From a checkpoint of a small mixture-of-experts model trained on Wikipedia.
Experts: 48 experts in each of 9 layers, 128 SwiGLU neurons an expert, 2 picks a token, a softmax router, a shared expert of 128 neurons.
Training: a variant of Muon for the experts, 4396 steps.
Below are experts of layer 7 (counted from 0) of a mixture-of-experts language model. Rows are named gate (a neuron's input weights, with its number), up (a neuron's input weights, with its number) and show model dimensions 96-143. Each number is 500 + 50 x the weight over its row's rms, rounded and kept within 0 to 999. Numbers have three digits each.
Before each expert's rows: "mostly gets" lists some tokens that are sent to it at least half of the time; "gets" lists some tokens that make up at least twice as much of what it gets as of all text. This comes from a sample of Wikipedia text that the model never trained on. Tokens count by the router's weight.

# expert 13
mostly gets: "|---|---|---|---|---|", "|---|---|", " Arthropoda", "|---|---|---|---|", "\n\n", "----"
gets: "\n", " |", "\n\n", "\n ", "|---|---|", "|---|---|---|---|---|"
gate0:480567480502432509538494487450488513477555548483433497493535473577567539395598634473508402487468430483510502566505565436449510432535513487422491
up0:565530480529480442436458478575513602406592557488527532441427453522611517461515546537647444474508521497520493546467468538499442527441565501485434
gate1:497446510393573497535489527544447459456523521471459438470537465531558485465554540450504536462438561502503523535487470499493500577487484485435627
up1:526491472481468405580470574470511529469538519497488448515477520455432489395521454558446567491523521541506434401484464523517443462471504488430437
gate2:422579500508487484385442498551577489572477386430449475376525513502474564449502605477588481436540503455527524511480532426430585401463529498479506
up2:528437489494551505526538471389496489438535572527559529521468484464488517520520420540440474541494497550507367475540514519564349545514433436546505
gate3:526519548500474503499504452450536616481541554379482448410559466464534494435423521542536545490463453516524567492558487479479486532500446486484488
up3:522431513557586531504523444440578636649472559422427457422462475477598545449480534565537523426488405503446534424456515532490551532491509434420542
gate4:524495414476445526604505510429512474466512525480479567435513582513505548447514519499559507526474509543466362495402498548426558549530483554470588
up4:453508569435495468517537462455505442539510505476455547503528466475512487494585503491466500499428575485484492430443506490535445411452368486495482
gate5:522596459449514612493533517558539523557541505479431479472423508486387490480506494555432423493480422543465498583561486523473511482443498492488517
up5:463459472476462434638449458433459487516456534514510436566544503537566478503504519438433539474585525508467573431628505427475488511547481470524517
gate6:518501456580410603482452491489500496508508526542576465429591477465508532477384521539485481430552521434579516535481533460577436469352497464461415
up6:514574393541466541501478591467549521519505527483603452453485534446486502438510510484524537522549487476425439514563495455494490475534513522577505
gate7:517565484434431509486516527568480526474621405526580455526478433483570412492463433449443509533462509595444559478507486504498540523443518438400522
up7:554480557471379518517469485540543505441624412510542470486503419452530509431442394485493583525484484561443598404613617479502571464463509502482542

# expert 32
mostly gets: " re", " inter", " non", " pre", " sub", " pro"
gets: "-", "\n", " re", "–", "|", " inter"
gate3:536446482435458461462551553515479586566588503508512556430482452445467528402448442476536458424481469589426379521460441483592448525484615482545524
up3:406475503462472471450564528591525458463510491508557592502553485558357469490548508529469477536537585483477451489486433513598455525465446440537505
gate4:501431616612522573518563565502547499551471556512497517468507491412562343456440417441522515499483484496549431439526453492465415547528436563493613
up4:528400476459495511393540471474506482465564560459496520453403430413428502455552564466488497588506491518614471447506475436484449539551451546494495
gate5:533518517521494564513386472506452517499633520545525543482521490434519530487444522381501486552530513517425463485451467518483563439416544495476537
up5:594438538435551533572629455531514442536477535542403506587453455547523458503397457566535536484577502478558491522536490446520477508506585496505422
gate6:513565530497587398445507446512416521537478612493520479494544413550451552424507519510451504412577530546443397605585493468451573486511509484430504
up6:527414441525429577491521538499450516527495543412484656523516463502520474592493498554480423529503423480536587577540506473433478528452507481479458
gate7:526481413469447524429514453592569532539526538438546481563442505556401520543461420530492528494499518481491512581473434486489514518510465518523447
up7:662503485439403383423484563510438606458579505490454471444520523476462519528424378589512405505477454521440492460551496533518532455537495561480471
gate8:564524530424581479421605519474507504565528406507503524388506451459471541523513465537501549463453482553501471533388532481443412440421573471456535
up8:482491519438440397499457511460472518573468426527497536488483482510486476518515447511541452527482547483531499468421459415502487413467446466510510
gate9:547377584448554396522507505530546509475566505499530471523447491512474608528463489557544626558394512488599455522375473490554483475498457491558444
up9:499488502509508438466494474423433433482546497514430511486635460527481465534549473525576496528572570541499643539391503475471466526554475514529492
gate10:542538539568461527559533447494480562501536410575465520564541455524466481558457486537550468450451496445457527467498469542614555533486427567422501
up10:492531409515492563554418456506527521524522447495525515583581414453572411516554479517428518568437434560535547545478467564476514513537501521502477

# expert 41
mostly gets: " Votes", " These", " ===="
gets: " |", "|", ";", ")", " =", "==="
gate3:483467441555510498482564494491527562494610511509550524519464523453558502500500448512482533494544594488508436414388591444447541439414495520453498
up3:514461543547462480518550427545491405435506507506507557541552512526505523517515575528464454515518460482385499545488424498475421506558463525514545
gate4:444413420366429454491537544511461466429466553421603517571466518417480470587527560493509535444527515495432553552448451436412505500520542550509485
up4:435462511374446457615468506453484544579472519472528507478528527464563517521434479461474489463514470585544432553533418515495512555495492545460410
gate5:602542500445542540408535474547601518375509519528503544467526514377413556439499471495485447508500536490590625529492479540507646542419524510482446
up5:404479477519495373556438571452418550532489474519479423553491529588521411535417512518478446468536515509466540488500543499507439381471504536473551
gate6:496493413496499471473458493557455521476545542556490582382531472527525461523526570565487399446449549538532590539474383507451536468448499475528547
up6:506466543429484560435455538581452473432582391555490563576532488489489456626531576491453482518454504540544557373421604481484446459507550454498466
gate7:577487548525527464472481521508490530432538622516464479468438465551467461422442504570432498504465545470550565514633401519541468459461485535502545
up7:428497493487531576535533496539534515524519453562617439520551495514488466448471422475485534496450477458591443577548463563474484525521564477479560
gate8:428508498534454497471482546492563500489536556479420560432455508567582566444448545560552465446478465441417472498568419445506504448569449468480466
up8:535491489500463515656496436415506567535423465520394491482547544488491454538540424514572491502419540519495596527559503576381498545494550413499497
gate9:542547545409562437491437584550506580624496483468524608419578548461565455482479439466424468473490465552449457501456442444307471461457562447454483
up9:646507560512548507484552459534488431404520525483496446501619533447472428546472556423496631469442556603551453493513531546535500527473445514397528
gate10:603537460538547506506474548488486579535477435519513498481451383508462541463439479504465530417482595522477572440467522454428575359435575474425487
up10:540580419543568458595415634509476419563513493582500484517493449500467552510534510581542519503527471504542610498494486468407535439547527429427512